python train.py --n_layer=12 --init_std_router=0.00931 --vocab_size=1313 --tie_embeddings=false --optimizer="adamw" --lr=0.00251 --batch_tokens=[32768, 65536, 131072] --dataset="wikipedia_en"
Below are experts of layer 3 (counted from 0) of a mixture-of-experts language model. Rows are named router (the router's row for the expert), down (a neuron's output weights, with its number) and show model dimensions 0-127. Each number is 500 + 40 x the weight over its row's rms, rounded and kept within 0 to 999. Numbers have three digits each.
After each expert's rows: a language model's description of what the expert responds to. This comes from a sample of Wikipedia text that the model never trained on.

# expert 13
router:497469537545448566450447436546454487454472434447512535544568450476544460466474446565531550460521515456504482518553564448467568527488492476492564457509494515482452471503540539448453556562469550555473418491495465523530441540548446518553510443529504492448481514526479452478487451580548496524497531491523565532473511534557540497474475516499441453438455511554550544458455548483492506544507
down3:497502427496492531473460500483501505574511444542493516505491481503559501557486472495445541480509438487485511455504503508501509549633510543499444506515525500463600431500552463507477510526506401503418511384532512496600451532371499441495450450509509507503540521452499484516472485495505548522486504499503552528491463573489501495498554413497513497502506432499522462502420516548500526522523
down4:448479520507547496509549539487499515412468499503492527551444466472534497501499537488490495490455556500446547515385529505499494500471490498540479480521485494497548516504611407446439487410373541542440563503493505461506580503483561522509496499509532484513503504557467552465484495493532488477513492500436498515471532494460561450509517554504488557449444518515613540432511453542492462468548
down5:621504538497501468499521495578500524554497410480504503507567520438505483455507505414499458484494498464523484492482504501483427497438493521508401431424520525595612421523535499520511537609494549500557501506467499518456517508516499587500500485497565511501511500521466501498499462518443485447555500508447444468503499511537509498459498498437524495505404511496539528463510496541499471437543
down6:569474549524438500529508504494545502574504430558390465530574485471506508445428501497495404467514543514534523493523420542532485382511421492571487500491456500441494458541505516596470517564573496508512523488508502427506502498485516572536507467492471490520483492505488520490480509450532511507430475490532457480593489461567511506444536435530485536471521543497523437484529477512494538496472
down7:406521492500491508471516463557516435473510487482500498488455517500519600494503573435455526494504506486603466490495426495538394488592466492506494619533488581498544498554501471503527506498498568518476490460522552445519517491498498483441499521583523573505501466497512501498512474504512497403508465445431452500505539588508521518436504430487528500509438441454520500516506554531512529518499
down8:493537567517509468458539532512511462506484484487469512494440505499508536526490513471507507447487463482576518492516427504501515490505492478410482517502500539503590502526635547406495548513499503460429516523465544502494516532502543502565567540481419504558504438598496466454470500483476504498543433503516544538395534503530584475483520450494494499494496501458483543501516453453421398451504
down9:506502539548520449506486472588562500479496506453528445508502534567475517503498470534488499515449490486448389431538491499389479480461516584450507529551502619493504489509468540504499547517502498492469509499516545495450515546488536494479546480492528523470570496507507384473508498509476434456498493504538508506501568444441498433496499419492559510522552426536450501557515451475443434508449
down10:500502478455496486454521491376451509486503449524563529486506529492524452454503477474554521568558488542443409531504455481413545518486617457548499491502623560515491427487501480547472501511455510520504443621517507521512426456501511509484505507499483497483500500433522461483550501500510497512531509552432483433554528519524493487488447495520503514520379498494514533533541523486486497517517
down11:409485500524463517505429504523461487472476493490427498586564499524524572525445519502534525498504459544473530423510569502492503509533566536527479506465475498625516475393472499509500498565593491495513468531538491525550543478520505446526499505427530500491494511480501485499463500497497406501495498511511502519524486501541525501477496506529500500531612448507499501435468475459504448339497
down12:510594488499480498446517508479513427427518487546520523498468588475420523494604466504503547482490468504504493499477485500489556489556524503565494505470488498564483499511454496518411468499542615500505500524580460487470493568530389511502487497583575505551532501500507481536500487494498534502462486436451437462510489513525432500495476553513547520466492510468460390503587500501503554495450
down13:503486418500482432503499436501511548594388554496453479503503481465598507480506457536515537493526495417507500512498505531483608457484497453427448504540497482522505595527508451487512501553508550462515580520474504550531499490469520505521454501442509468503389551549481508439500494519485527507484504560508501584511509460498529470494537505449487439489496522487445499526480608501494499457566
down14:623422488459468593500502566445530495495501487419512572442496504490526489499504548508503457536460513503472514500506528456515450443482554497502476513581507524632469448512492510509493513498482574615442495550513493487491499412502507433487473543533470495498474496543505488472543479514501500542521495425505595480482505569518530474500453440470534475505511487469503516498555525423551472455491
It responds to: Colons after infobox field names such as Platforms: and Founded:, table bars, heading equals signs, semicolons and list dashes.

# expert 6
router:506454565550440597466450427484439439484445482453501570518557446458571445471466431579547500472517514433543486523519506487437541541478455484455540494513467564487470496577527540466464513536488553519479487440470482558526455565549471537559519487545516485441474540530479486445472453549512469567484522445530513525475535515553523515482454531496460461444449539521516520465483512467476538520514
down1:554551497464487506467495614553536500533490463504572547441565500462451538486587499497355498555505525541437470483496515513504400490496517487488502517498460605519503489492504498476578551501538505467497515472494559544506457506585462516473480561500544505475498499524627542469477490508497506491488500518504452480497479491446413453482494425471473430501528470510496525480502483443514507477501
down2:516501525507547491515497474514465616484418444423472509613392507485499501585371509536524466585513500504484505506565379501499515562498508524464453572501492483553498522508504490460499482527450483462509484413529515502495485507491496445506478546500495533518514497499468546534507527609475483498532547487500535493488515497491494545466528460464529475558507497427504498440482472431487494503485
down3:500505422376512513501464407547523496504503444525510554488502507509507498494520500439442548456508512483369542454498530524509540497493493442500495484458504498494515466536507521440581577499513459530502500525499454528480527494464438546469502557534454420502510481538489504501505529479504506471476492527493522502501514540495470504645426497510484498495531551448497379440540471489576565485475
down4:536554516496483553550506479448499474522551479502528497593496475483500490558500529494534486505523430499495494576433499463574535494488517461478501539478493561519504494511411472558502538520563505480508549504501605437497495526482562515525438508499444500486500491455589502380500501579458501458519396406455497493533511443420512537498575500468482507571471531504471546496487443505474476493498
down5:554482506469551493457510522567498495550552527514494435467468506478437516431523491505502471451428540506443536472460503527482541508499513526467469480480575500517500515487500511532464487626457503501512498475508503514512551561438504390525501482492475469496522471489499480480641425561489552509501610489449606473501500485514527527499530494422557518496486445499502485494527568524491431514564
down6:502447508505500484476503496485455499499567457478517509471500534489520539467500553595497500479494487514520525497512430542612484499415481532526517458472530469510472469487487356516546455537477488510349508471513550537497510440497489416510571504467497497494481502571503501489511476499555573488536505443495547552450528502515503382509526486551529459520495501567492492526550501477530428455479
down7:423504524505511487537503498482488520509499494507469472558468474502498569476540498427565500495441503525465507483567503503510516516603488534410510477497466463571500518488506497389439553588501489464490538496467533451584507424485500508573499550472455477473514508497509518477483505577480515519493563456499492486506520493497497479499474542484606587532442487417503498454574503494373518529501
down8:420495500459499517452488500507501587495560492507508595501585501461519489489551499479502418477506501464395464474509490499441464513544499504545481630499556493545498498489463446509536526468511472519514479449507497481486477406521466549470505493512489509530498504588496485491500567477501492500554569488517509560490499513538497525526499367509547495451467376530501501462494500489579498564500
down9:560630502537563499497497453509534444428598509514564502494507504445494499502494493501497540436579453528443524507447494406497525488498496468490483515487518528454475500448569510452504552454499518502424493547457530503454488499470421509526488515513361438501500495595512490503496549528521485405461511493503569490495498498526528516567496496420519536500498468474494499530513508444564495500499
down10:577502508486538502534514494574464437492587497488543499578496500498484461470480496635486557400479500501535579539504503488573511479490516535449480434492463508499426504539495448429502490451467491466490590501488478532500540487498500493506571553514401507470469515446497494486483580573481545499515524487485508507517560603415571505518515525511498501475512502475531503502498501493486438441502
down11:513508481463483501516462475485494478521482499471460482536501488511507503500548504507500510432506477540503545444535506470506500518468495473491524562498500465364485497497478520495495498491561422525519580519510446497469499482568459497488619578441536492521531530496501488568560494500424460523427462478463467485535504475636573548477515583510492423487502546632500527498508446540493502461497
down12:492510485516447603539440539457493467442533449474505500593513494440560504424501501523559566494495496513507501502516515434599489497491481500504490512494421498412501492497490480490486551500487499551525500466505503583493490530449474467512492533487498594463479506541513465621523471520540492489439524455473519507535504629506489495403493453413489430553503495475470485528500500511525524442490
It responds to: Blank space tokens at the start of list lines after a line break, plus short word-initial pieces like l, s, m, w.

# expert 14
router:482470550485463547420432455505474474431460485442495553549516508504571497469479416527555531481540557448518455554535541488413504542443476467483535501495493537512454473559532549437469547532508537563471468463489447519550481545545476551487531448563544500433456565516499474469483423553518456502483523429577516530486515514536562547467420510477466470487479544527521544487464547479497506526515
down1:541521504535525490485489545658446489482545503399495422510457500547533545499502523500488552426473463505566502513393452530469498498507454500521505504520508504439457496474503521478511482501486488431483494493463492531416516507492532531571577506480508502520521508549490498505546491523498469494434492576569502508393505500589560506478501473499394523507532516456504505448508504448423483503497
down2:476506546493497529610474496491507491477479421508514468498516554533486491557435499502495482524500481502518500407569376483571450511519443469492452516564480535513490448496600508467441501463500502504478537581488434506505541454536527504504420465537500472530505500554509516500460503468462508466494420478499586514501472525503501502500463420533496398569504484512556450499484466579481539545543
down3:475534513466392499494501528525484450500502493497532500479562519493419492420475508516504460565521483457504406540503507499520447497505616499488480561495498504550395535553520565501500517500406474455520475489499584508536475462490458489541489501526506507528482507451584505489529439501467415519489502497489502533402498514491548549522553609515475493526500463506486527397509516505573521496474
down4:533471486495513482466507438443512510482499464503542502489473556405476521515493510693495494542549500495525499471500454463524510502556480472473489481480502513502609533525461506513587440529521395467502491511444536572506493481522464495499441562547497468526504501443526590480502503481545490533507555478545490610498508493510552449505502481464496483575513502498488492506485429497518516422502
down5:484394519437493482507483466503507492512495498531521513485521576491492541505453492511510401552508547495498522380452500545515451512576499475501518504434528505511499584498493390462492526549428483566503437521498554449465494525539514505529432492466536561492451416498465486505495526504495506524509460500495465557531497552421457503499590501496496504495447408521503519520513458525457602524523
down6:501579428544497502462520513500396508566474550501521499493547522498507430461486507513531538489500506480500479507526543517492500499518472497534479505486479376507361585480497477509501503495530493475456543489477542520544490531530500536510501455465611471522442616433475492502528460507498496475487513539550509536502518524516425498500523491499525488495602498538465500477498387508574435474456
down7:493485519479574490564535502571546517509504446511509544541435516496554554519516501473501521494457447447504513459504421500480489494530495497466518499514380504583497444494510503390453509620497518500497452497510481512537498518440509514555514557497459442421539529522465472499479496485502458520456490471479573524479501413416520459528518467471500488527488477463503580467568434476506562495420
down8:528504499503500437493533500480589411515493500609512476488463495494455527501505524402530442606457487499502493501493494513443460520524500479521496502536500513364494419500501512498485489501526511501515566437525486419499505510516492508539540515504473464457489462475537491475432492570524452497502513581500569456498510465469596544453537513411504466500510444512502528458499528508494477600571
down9:510496466509492500502543528500462518508526474462482504488409502484492525500495428517379545497480579467527519570550509504498426386433501504496490556498603505504545531547577534561543562506498502472534498472495430501496478471442419441509520520572537498501470445488493494494466541466521576500475481495557465518479446486474557474463485444486532564524497519443553529425546495516450509545471
down10:517475542493584515504498442514450519513462522476527591557489428494497487503547505456527497431534517509493499513599483486470520475499496509509481525514514477498469467503541474458572502544496499570527552584504505495498498498434570508540485481423557502508471500427511580538528480544377528477557371529500513493515495498482511511531474485486412499501432463492503449483467477416536437539446
down11:487500493526480515503458506500488526490495468505504419503513530500514486497344495500439513448491612553522540516498527487505451495510492547562490521528514503498492516440516489527460468501416491527470531536541500494500492429523562461493523458459516512497586527541430486441517488506498467500596481496493500497404496551603473432544500525551454393504484492495565463429498479524500489471582
down12:433477494609494438504514498418535494518499505550469539478502500527473485403480465452503483500493499455482482458495499487500536531484469503514501548479409503507596455507478523512513509459513539477497641485554516491515523553483449584473474508588440506466438373484512487427463512509507474559495451468548563585536473504508503503506518475559512508507541465504505499505494521506539517581500
It responds to: Apostrophes after names (Columbus', Opera's), closing quotes, and word-final tokens of names and nouns like School, League, gunships.

# expert 3
router:538469524528480545456484472530449435503493493411458536532523450470566447425454467530592563469532556478535425519510531445492520571481444492479547455538477517482467472525534541457441527569460529583467454471477496520552452550549460531553517485525541463488515539528486440466431472513510480525469518474530512509440568548528526501453494538454443429474489507541574509467476506479477550484549
down2:501570504513501470512508621538470495501500515482476569440504520549471521500497506494485554418467454486518499488504512503498616463453482506506461524530537504472517580468500540449496503447508499486543481497515519575487428449564498506456512521490556493484518458520503527500401458424541440546507508522505570506368489490493592491488545438447472467507518508463503521470444502484421528573496
down3:457463513544543512513490510459500660487500416505508484499454504466499422501509475561463516547461500499505531510428504497522501514563516573451483528514516520550460496500557495448525476522493498419649538494541475498473506545557500500510485503533508464449492491475483488501477496473487573412510494504514523406522474429459556465501411533484611472503521516504504509495481477497501475559510
down4:503393496510508458499511499577496500399529506463480524522477543521525519530448499520597504539579507497495502499492471484502493498499513514445525525437502572488476502499501505499482500520455477375471482521554525551496502482490453494504496486467537566349380501498530483500492497625588502519488522525496502476533525499483498489546382486501499504500496515498477500507452517455472507427501
down5:516514493487526474453486492515489525559531526510492533488530451462492497507517472509521552501529504517408508438521599450561455458500478529588493518501593551460570497519505506515507501504488459463516457548496434534491493455494504501527467502517486504497478426516508489500552502508496516488501500585500474467522436607469537317595512552485424434466478445515508493486502467528477442488505
down6:559511502521513508499472502514494504492450393557507479483545505498571517481518580481456519505545497438529481481427492574457499525504561510553438445482577484455553514438505548501503509472491506451497410567432537528501507498482465499508515524497478602543507494427495551501464529486506542476578474505494418466486533500501521414494498542408551430510502485567522474462516537459451485419501
down7:523498502482503514542498481488458515492544565490593498473635486476446493550457471502500458498510496551529500443494590505498490525441613560476452500487504534497454567495460574494432468463446565495445522522433544515516553507563518532529516428424487464497428506483500506508586483582555484474443548501494470465494540516497507466498551504475503494516533512447508462549461533532478469442512
down8:495500516497505473490492437504508542486503499501442505487524503500558474515538524469495540499499441566473497495553467509505571500485598477473485500500495487500535494508518560523619505616494486411500480487461564450482543512533498445485511460533545504513501509500477527517518512499558383548507545498487496499515502495503630501491485458497544486483506539502500499444344480446503499604430
down9:503482546474496429507511428520482480519459541497508462380509498498500505499514496506500506483512473481419499530453501485512555472501475513534520511456387492433442501579484473511478486504504504500497589518500486562409487620525525522498534570518447504483480548502498536479538495498495539603518502498499498508548490530505503535484481505555503556368506496529349529500488520489550488500494
down10:415465441522495513500503547496469415528531517468552543500475511505500500499539537501511479494489517542529574505504529466489506451448504472444501525505496496462541546479631509417504570364536496478514500454521451451500490526502461427493414495571503472495490490515461498457511495503565504533508500468503492507494518508418477590518548499540482450643565508436506500502499497501494482510560
down11:463495467500495497482466573512555499486483493481471598569482414494579486483483521488483452531501498484508512496494460494482444559528534507500472502511500450502526427648503524502496507503537537486499505500526526502471519470504505517456514569453483518463503474482581495512445544500467539431483504487485483499544516493480462486565558616608499538531569540539498411476449409577496488506553
down12:504423599541501506499499447499507529490517493589479506429521449500452495504596501498535499520517442568508574442571546474490524522493595441498500500411466498500503388496496521439507410512507487439482500567496501437521450428501483498536501499511504557509481500486469514499515527453528497527497505514471524591500508460473554470464430488460574424486484547512498494540502501511511590505495
down13:482470505518500571485509512499505510503475524516392521501431511503551506481463499527500509449465502442500499445591498492575627503597607485494468446375425515494457412516479574416483522498505449464491437494509515519538509513501457510504499481506463507545518511508544481496464511497511466512464488500441499501589471524492502502496504527443472462548499547507498453499570507569561500526491
It responds to: Opening pieces of a word, usually p, c, d, h, comp, app, cl, rep, as in In-p-ut, p-osition, c-ritiques, A-cc-ess.

# expert 9
router:511450539519467582462451445522445430460469484445494556536539458474544439452485394537527542478545560476524476559501534460445527526473468458473520473502481547474465484599526533453463531545486540541456482470487475543560455553535452535540516480554530501441470523526445461452460490557529475550475561456536515537477543513548531516459452551489463459453463545521552532465468525450500525548503
down1:498551515527531505475501470482494500497529440556495506514517408496504543498481525497475474467494499516538468575509488514508466506497480501490507566496490554478529373462506625557509508509474469538513505500539455522464444578503536515503554404484452490487497592515411499473500362487494499504463545496435498524515466465538501561497502490497481442532462514509506511538416513496596593486492
down2:481652506499492500565512495578438454516512545484409497446473504507467488502463421510472501462486492494518500496537467540574566501434477552493499516496496490555561511493505489450490582550536503382469554495489530505476508511469498604499547544501438505425499461453565502468517571588492586514503495494519501474500534479487543444497527490537502502514485534473488499476491487500495446502570
down3:532503518519456545495521482524502494487501528461507473499500475503439509501452442514486566452507468412492506474584497493504455429500519475446480473615494508493496504450505544482477469450517547478490485538480620417487483433565529421506620490493562502424609493483523515540500420502500532459520500554510560556503483525505519510500468499503427532492446489498513477518605498500514520507526
down4:499500579521452522509542534542598512464545469496522492499446519530498461472517464507509582536500494497502515509575438491495417445408464478537491598501582428428503506477426529500501488480492482515493489487480444523488516496431528501499504476465585481475489564514518556465473510480528488428500495460525517548478546468541527486486512496440414539536524456593458530502617502513490448519481
down5:497417495455559505405560510508406490554444564493522477465500629502523438492519517520404501504490516489496499491502505525488504458451503516579351464511500499484520504518485491482471538511477571487488539522507600481459519528414497435520522476553460518493509519519517453477489510494509510565501535505564501485445456481497508569486507461572493471480510528479586435475497535524494489497498
down6:503486499513505503504520476528398540522489502502529484515510457529507504544573547574523459416477537515505576481511477564488525453521512530498494460489556453496506520482499513456530498561518500507524435509484481500497490481564467487473432462508487495496507344472418500495507455590512480476573581541498486496491555564545504501484462531503474509578562499463490495454495410514391507498585
down7:511516493510499514559489618496511499484547478500477541401472428480493502538398498464512525500538497433510494494489476540529498446499443500489501571534495493498467462490540505457500479495441486546521568521560491539449507531481488526502519397554484520498500523545519499528507431500462503477500575436496556510508497538506550500536496501400481480490433510445454559442511417529481612600509
down8:491524477485507506501405526449550501623498481443500497405553548491474405501407496491416448505511492487491514402492500562532464505483500467514483532568489536466476499500512503478476504498539370521499501509548548495506542516535527525524501492485494515498504456535496514484499533486599507520524472513472501517538517526500527514484505401583398461445495507543489505538523500550546448440541
down9:403553491435526548509499546451499466535497516499456567507503495509501499488499490512524475600525467497586502499379516433565548482440503457496460505427501500506498505480499458434443519544550497527492524503452512499415507492501505492555467498498538501368496547514572518467492542487571488606499397499515516498528514481477509567525428500500473485459507536521473498474512477512494505428526
down10:431413540490455528523494477509501492486492455495507496474501503499505484491469488519550434577473506498492457528494481417498473435485512470492567561480509514503450554517531501504519518503502504501478494510523461454508485480548515380505498585501562546446523519501481509497524487501423529480633409492564526527508454524503468502511465481453494654449488473510601528517517574557495500491469
down11:616502476501551425554510501523518512461400514540521514483513492563509496501537489528510545502474508428491519501385430570526601590541499501525442463430492469532495499494447500482498520554461556512497487468409496500495499503507491583420507503443478505504459450495490505595525501531471442499509535477485507461509450560492482491465561537566511431503481505486503501464473513495530567546500
down12:514517509478501490463581479505512404549499499456486422507494521468523526506494447480483515499502441476496523501584477467594540500506495519442499546505497469502508551478461500491502487493562548478503486423471547469502516485486498438471519501485491488467533474474515497490449530502605644436600490500501558537511526530488483463575499528501614527405513502471501514489565488466583496426522
It responds to: Digits in dates, scores and table numbers, above all the 9 after 1 in years such as 1919 and 1996, plus United and Mon.

# expert 10
router:480443568560453589504439444512432439461465484469496562538533455478510467471505459522582509465517555455514468557496515457424550562499463438454535507510466536481480502590526552454494533539477517505425476447479464519554452509563484533528558506547526464453454537532471481445469468549547481514489510492537513516468514508533520543464480523493459437458459528539581562462459547448488511519539
down0:518434518488505492483498521565490441498482432464577495507556503499428545531489506499505479498512464444520571442421496518455469514504500529514553483541485540521473491510499536498468559529459508523401509462518498618507493511571527516549485477607499515479571620428501517512473505558525498507504500598514483509540493515479447435517480479498368492514510494465500468568497487452507513508472
down1:521489457478499466507468518493498513497546490484477511469538490493557468571498538512497500494465445500485491493476556501427512502506501519485581362490471488602439523418482545528499513381505521482516447536498495527567495509516498538567479504484504424560530480465551447544537491502550485506503453541613492454509518501493464455503406501612442514456532510500507489544428444495491499476502
down2:500434502480517450500564531515491500503422516503530441436489542501505611509489513500520514502478511508473503460498499481503524536535498479492497486575403624496460492494440371515511486501321581469501539513498464428463507501497450476468490499506557478521523504499453453461498501511536505566495506463481471495467441489456490520543555516474435545553497517525530512499532529504510547531500
down3:491498503497478497490410505562515444511460508495577478503507577449513504500490499501456522500536513556472497503499388452501539559586511479452443499477473527528355550425535470498577466536493517492500501492471484494521503485497479537474458508498494474499592514498575502510505513503518476419581502506497480506501537497502489509509483544511383368512500474499505518493501561479502469528404
down4:412536605474444482406505558425504432510452457416504516506478516573548579490394480470489427470468575543517484555504477501484541506514520491494488560538498510503500540561518498501506456509494481472482486501502444507489488515531399420498539505472526611502513527518507505492485526489522470508460566524461600518504493500482522396495511486508543496501500493492516497519501565479538548526499
down5:500443534486479510479552477489521476415506498498500502531419597491482480415478491525521505609501459451463493544547488495490532493495491510478447470634528497395449492473528504477509477525498468523521552508507505527493498510515486490616502500497588529544504464534562498499509441394493505506452514498524495490499500425510501476545595468379521500536504500485511496452553542504530482508496
down6:575521504488524450495498512584493566462501448473512496511532507504469477544527521501497498475558519520480491435475495559500487516531492467468452451478496431510538511525502565318512492465485494470521512529488550452514519480476431445487511475465603474508558545616537483576495511575500480454484495513496490484463558502498596499416455513479501427508521524549507451518544483532496525483496
down7:520504504538505481554503477548437567482507504471526485431507541496531504564494605494534500437443600484473543475437439453490493550533498500529514492497470478571493481462561518333511514506536513506514494561485503474497476467508419489529502539472504497485490509503540545457542495504564479504529502522439571472477502487578495512552497502560504450504485495477363474453485494426482513509528
down8:518525492477451409455498422475491504518508522504483553457593532391524526536493501499440500522572506486517553493491529500526499532533448519432443409451448499450535490572499464540507505549501468578504500488458580511497425431496481502510515505538465505502497521435522553500533514492500479617530503550554488435439448522474494519522501513540473524532509476507512421490440500512556409492494
down9:456518497521452479488456497532434532485572483476497505413494495502503518607488595527520491497469506607468507499507495465597517495504511437537421480470510455502595508526467521481482474481453520518477512494514465473500445543464506513410477513518499492500501475500606498524468516486508489509528508554544490513500550567519530496615472452482511517511619526504381562500491521459490516498504
down10:490497473441586484482525508478472528494580604514485471408456549503495441485488495521487449501467460396520506499484517499507504524567516529514503540635621545378496489532559516474452499527563505494495500491402462490495506489469500429496500501488559533555473520500489542492535509561525500470518493524504478552506497492540506502500519473573521499499416499509504500432498428488479484523494
down11:515544508482519504440546491507509539463506547517512502462461496492507511505498547525532502530481487511632497446527473448498533456487507468497489485550486531512503415497497493499430524465539506489492500480453501467525510488518468450484536458495446503549507509532458499498642475497586339488541539553497540557399477529495600492501484549437475506495476553493464460465497511499441475414507
It responds to: Full stops ending sentences, abbreviations and decimals (etc., op., 3.1%), plus table bars, dashes and heading ends.

# expert 2
router:508466544501480562485473420522418481483423433450494545563544506472540489462480410534550508448556539460535486557553560491459551527458483486483521499502496541496463454566551550453457527530463513535435460465471405562562479527560459516516524482549515494468451551517437460474457461548502485562480543467512511544455543504511504511461456562469482464450475561508518537461518537463489531539534
down1:507500487499431493489494493496486502506505471508473495495495467511498481512487514505578459498509518473562517494479497522510582527511514500524504435521499481473516509517533461557496480632494485494455536498489556558483500427491500456476445562481503464491533582452470501418440501482482494450486495443517501488561554504506502451665493493489578510453516580642599500493456481555491504511487
down2:555523457490473486471473555503514478507485514500470411525467493460503508495526482494603499508492528495497499541458534482526503474482442451456533477536503454500511594542501479503503501490499500498418558518572547524429492509515525505469467500495500469495519608492501514501431488535522547447548416437578455478495527570514502470513498488467550484411510485427566602497496532538460464590605
down3:456531497500450485520533487489502481507502569519501480523553488548474537527496513485492542506455514491385492444493496503474502495500469483446478496493502489551474493473486480589502492493477540494485499515559550574505418501500466564515518432489490635443421494540468416497498534529557497568484611520559515495490576501529524464484539541492530487434516536413436404435453506500487487459494
down4:500443519496501453527472457484512503585480567516521464528511540513507499469509504497474500438508509442500468491512462538448495570474547509502522529489486550501487470472498490505539470556495495530451480411453449492476470502568585499466481546513511547443520518463510498510404478496501616554585438509503530515496481485442435438498501550515478482497418489551502381502523510605418495500573
down5:344465548513504554507493497568545525419530557528506456414527542506481493522499474536465439540503488495508466564459492483523502506422471469533533478499514454499418472506539491546503508511518506427418501494497500528515506517487495583470532505504508489545478507499469495383491509471502499503511501465528533520488516584471501535503514573642509469503499503465470502474461467602475533452500
down6:502439501532442502540506519507515421485483494493396506512573500462519489500466509490489510536552505474475496514504579486523395436429504519520521486567421488507435504504355552492495504483481486568492434491506509502476495488486502499551514447535523564496500464529503500513509490487489537467492500557492499440517497537544493478457463478446473556535540503510493499586576386585433479435507
down7:549507527498501479459427509498507501580527526496538419468495509525483483484464546574496489479518524484509498447414485496502465491396503365548504523476494504498525585540491484538535535534466548495588604534504495508474533501500544500472542511500450502434491495503507495466503497514569507502507503556469502481468544498428503454504480498392412501498502472551485458435520500481497511472630
down8:505507518544496479581530481595532503424489542505505558499502504505396607498527504556467490559502495496482481494504510503497512503576473543472509502518505569478450463507449532398516449530615451499510515490525464515553454460559507540471464509440406460520552570492521549475562489517495544431501490492598499510447518471487464420499492460493501555493461530494479504452467499471495503502454
down9:514486499417482496545525498336522466559542507522499496499437547492496491499482478502533486500414515516499540498486513525532445509512500489439574440468506436539484479500494465589492572516509483531458442542459506485464497574618502459507467492523497502503494533460502570515465483495434556446526400530497504623500496503529496498420511515451518548491495494482571500513527491503537495505526
down10:498492505523513552498519482501455528402477610496522483426466576502469553494507498533427478472613543523488493495503505410490500502493425515588392532513516498506464526509470530466527519487481509502532515549548500499483468470483491510500535498481474485577497471461547452474557558465613380536510561524499521498492492495490487497429474493510418421507530528504454497512466527469528484523524
down11:504465593485500536520530553505489489457552477417450522544477379555517451497525512507609497496501500499484526529497536366465498500469488500487467624499511488479516493520522512514463497441506519493500500506476482502492528453499455508522501504473620507493457469475481512510520500490513485403491489521556497471582520605502488476576485521456446480484513498498486521505509601461522430524521
down12:466499568549448510472530412480499561433547546524518505530494499554578516504576576500440510445390527420504505442580493468480441537517530497506466491532523512572466501488613498540478497456502509503507525429484467457508500451491500501489486472507447497499500562500449401421498485443528494498541479512500474520492494507544485501525428513557545474523524492507511501500557504578590476502505
It responds to: Individual digits inside multi-digit numbers, especially coordinate decimals, years, scores and table statistics, e.g. 74.2783, 1991–1992, 7.050.

# expert 18
router:541453597555400516463419475481462492489441460472451575547530490455520472447487510536519504468535524474567498507506487456495554497428500468463581435519495556432490491554504529454488534553459520521497430482432453502598488541525449572542542440498527434448481583507474503496479461547497487482457529499548557487479514530524548505476504519462480507477500537488558550464467519477497507530556
down1:469484532491469481518521410469510474474566515528543537536501468545515525503495477434513446500522520510509481516475498568502514458469520477551526490490518537467499500485570503499469499519553503538447471586478419505539524504506639568482587585592439556479468494452507545455513495477457571477497503491510417511565416576499487518559477510513487556508417492507446485492496510510499466439450
down2:457462505511482475530485486384507501504507564567438440481500534482502532475503464478523570521499508543527487466536442483414497511535517558486508561517497511494517493454495481516498494427506554501512521550526495518500473493544579471521494484505486474444453500591474505505499493514629431464496530507375530473551501499423493501491455509501437527508516538447540503548601521399436477520490
down3:526498466558482494522525497541503529534569430461507512501570542505488466513487508485509462509485506547509557503490506512491502499497550460561498570515540481488509590505503531516501504568491507469508473503506483471505412518443567495498478475523497417519588437498420566503487442467484540485430498451513522509469471495439592605451450448481483491510474516529503451540506390495504462384423
down4:489597472541497478439504470595502498543562469448462570511499499468428507514505492495461531500489470507597591493474509446488476510519516475437527521584500533509514423526510524518476597503504494530507514484507454503499462500434460458492568493495521436519503517496443458501534498490483483469551482514481517543549508486468399499531427411503591457470571532461556530464477507509457539493576
down5:583472497464471460493503498457431497535498500497459526510501498518552613477561469522507508466498494449467500510513546561493484424544515509452500490571439501496461561550431397496482513446442539509487530412437588525428546497545558453472524516556496505493516503534452504562504493507497511500481511515504491538497500545512536501560534480520417463561470487475463494465606445543451502553542
down6:505517484513504419526470453562499488459467475455485496509547465473505506508512560500546503503491473506497493499497554500494556474444504478397620522551364497500430569508502494472497490504574534495478478573450499463500499481491502533494509472526462469505564444511566513503587518501506504479454461535599492499529481477498487460507473642540506516436547484483541492496514462562449499515566
down7:538593490500531465500465453484487500518500489488461539439546510482538495517514500467516513501421544487504523490500488492495482510488537453428510558599474447440554504553472552484502485488506528496482521505489498532500516506637586484490563497515498500492492395361493500508441495459477474507582513479517594487509534501533533458501483511497486469550499495506521456604497420467587502463507
down8:497585527503567608490487498477573497522544564496505451575487506514497407505574528492495518490517492496464470512557533483500480507422534506401450454499450448604495514500474504507476489494460577528499526489513514516455502381543496489476508495517503502499511496504527506381532471514505494475501506503436485442554496493557378464499507500518497444486528543468487511413556503512498531506479
down9:513483459558477504535501428508563510507490535517430550512495502587508432489411436503468562511501488487511384489487508511569487564502614587509500512454527512500510494545419512533505487503501521435432518517486456435453486508512545475515515467491493454521496548540448462577547499493587458555480595504471485529505557503547484501448468433508486557500504517498500530506536513549474450493483
down10:628486424424499442513475490515499508501551560465513501486503515532464485523489500503500489491509543585612463494500491500448493502502534498463510498500519479553501518477500445503510524481382494551499517403491485479488463499448505399519545498503519477603505487525497501630476451488537490542566544492516500522505493502509498464511484458495437399494614524496500490511469499523442521494494
down11:524456479505515498497507456458494547547499523515495508444537509495511512465431486521504491580526551502465491542506444512404525544496493473494461536478493577457514485460495520511466454439556511479442471499450556501548481388497494593502503503500524514439487485482472480467574540526496519567430494577401520457550486508481502503525536505433520506520512500343552438557444514507464471518514
down12:567514500428547506480502535495476459564516465497490497498439495506497499510583500456529491518469526495555518437536500490501542470497569444499492502497330574491507460495443569508566502508471482482414469518502515501502499499450496520499514494503391492437465395501505464544495464522519454424450533504491547559495495562501503522500435464600494482517519574478509448504504454510505559500500
It responds to: Inner syllables of longer words coming right before endings like -ation, -ary, -ity, e.g. Approx(im)ately, Qu(ar)terfinals, municip(al)ity.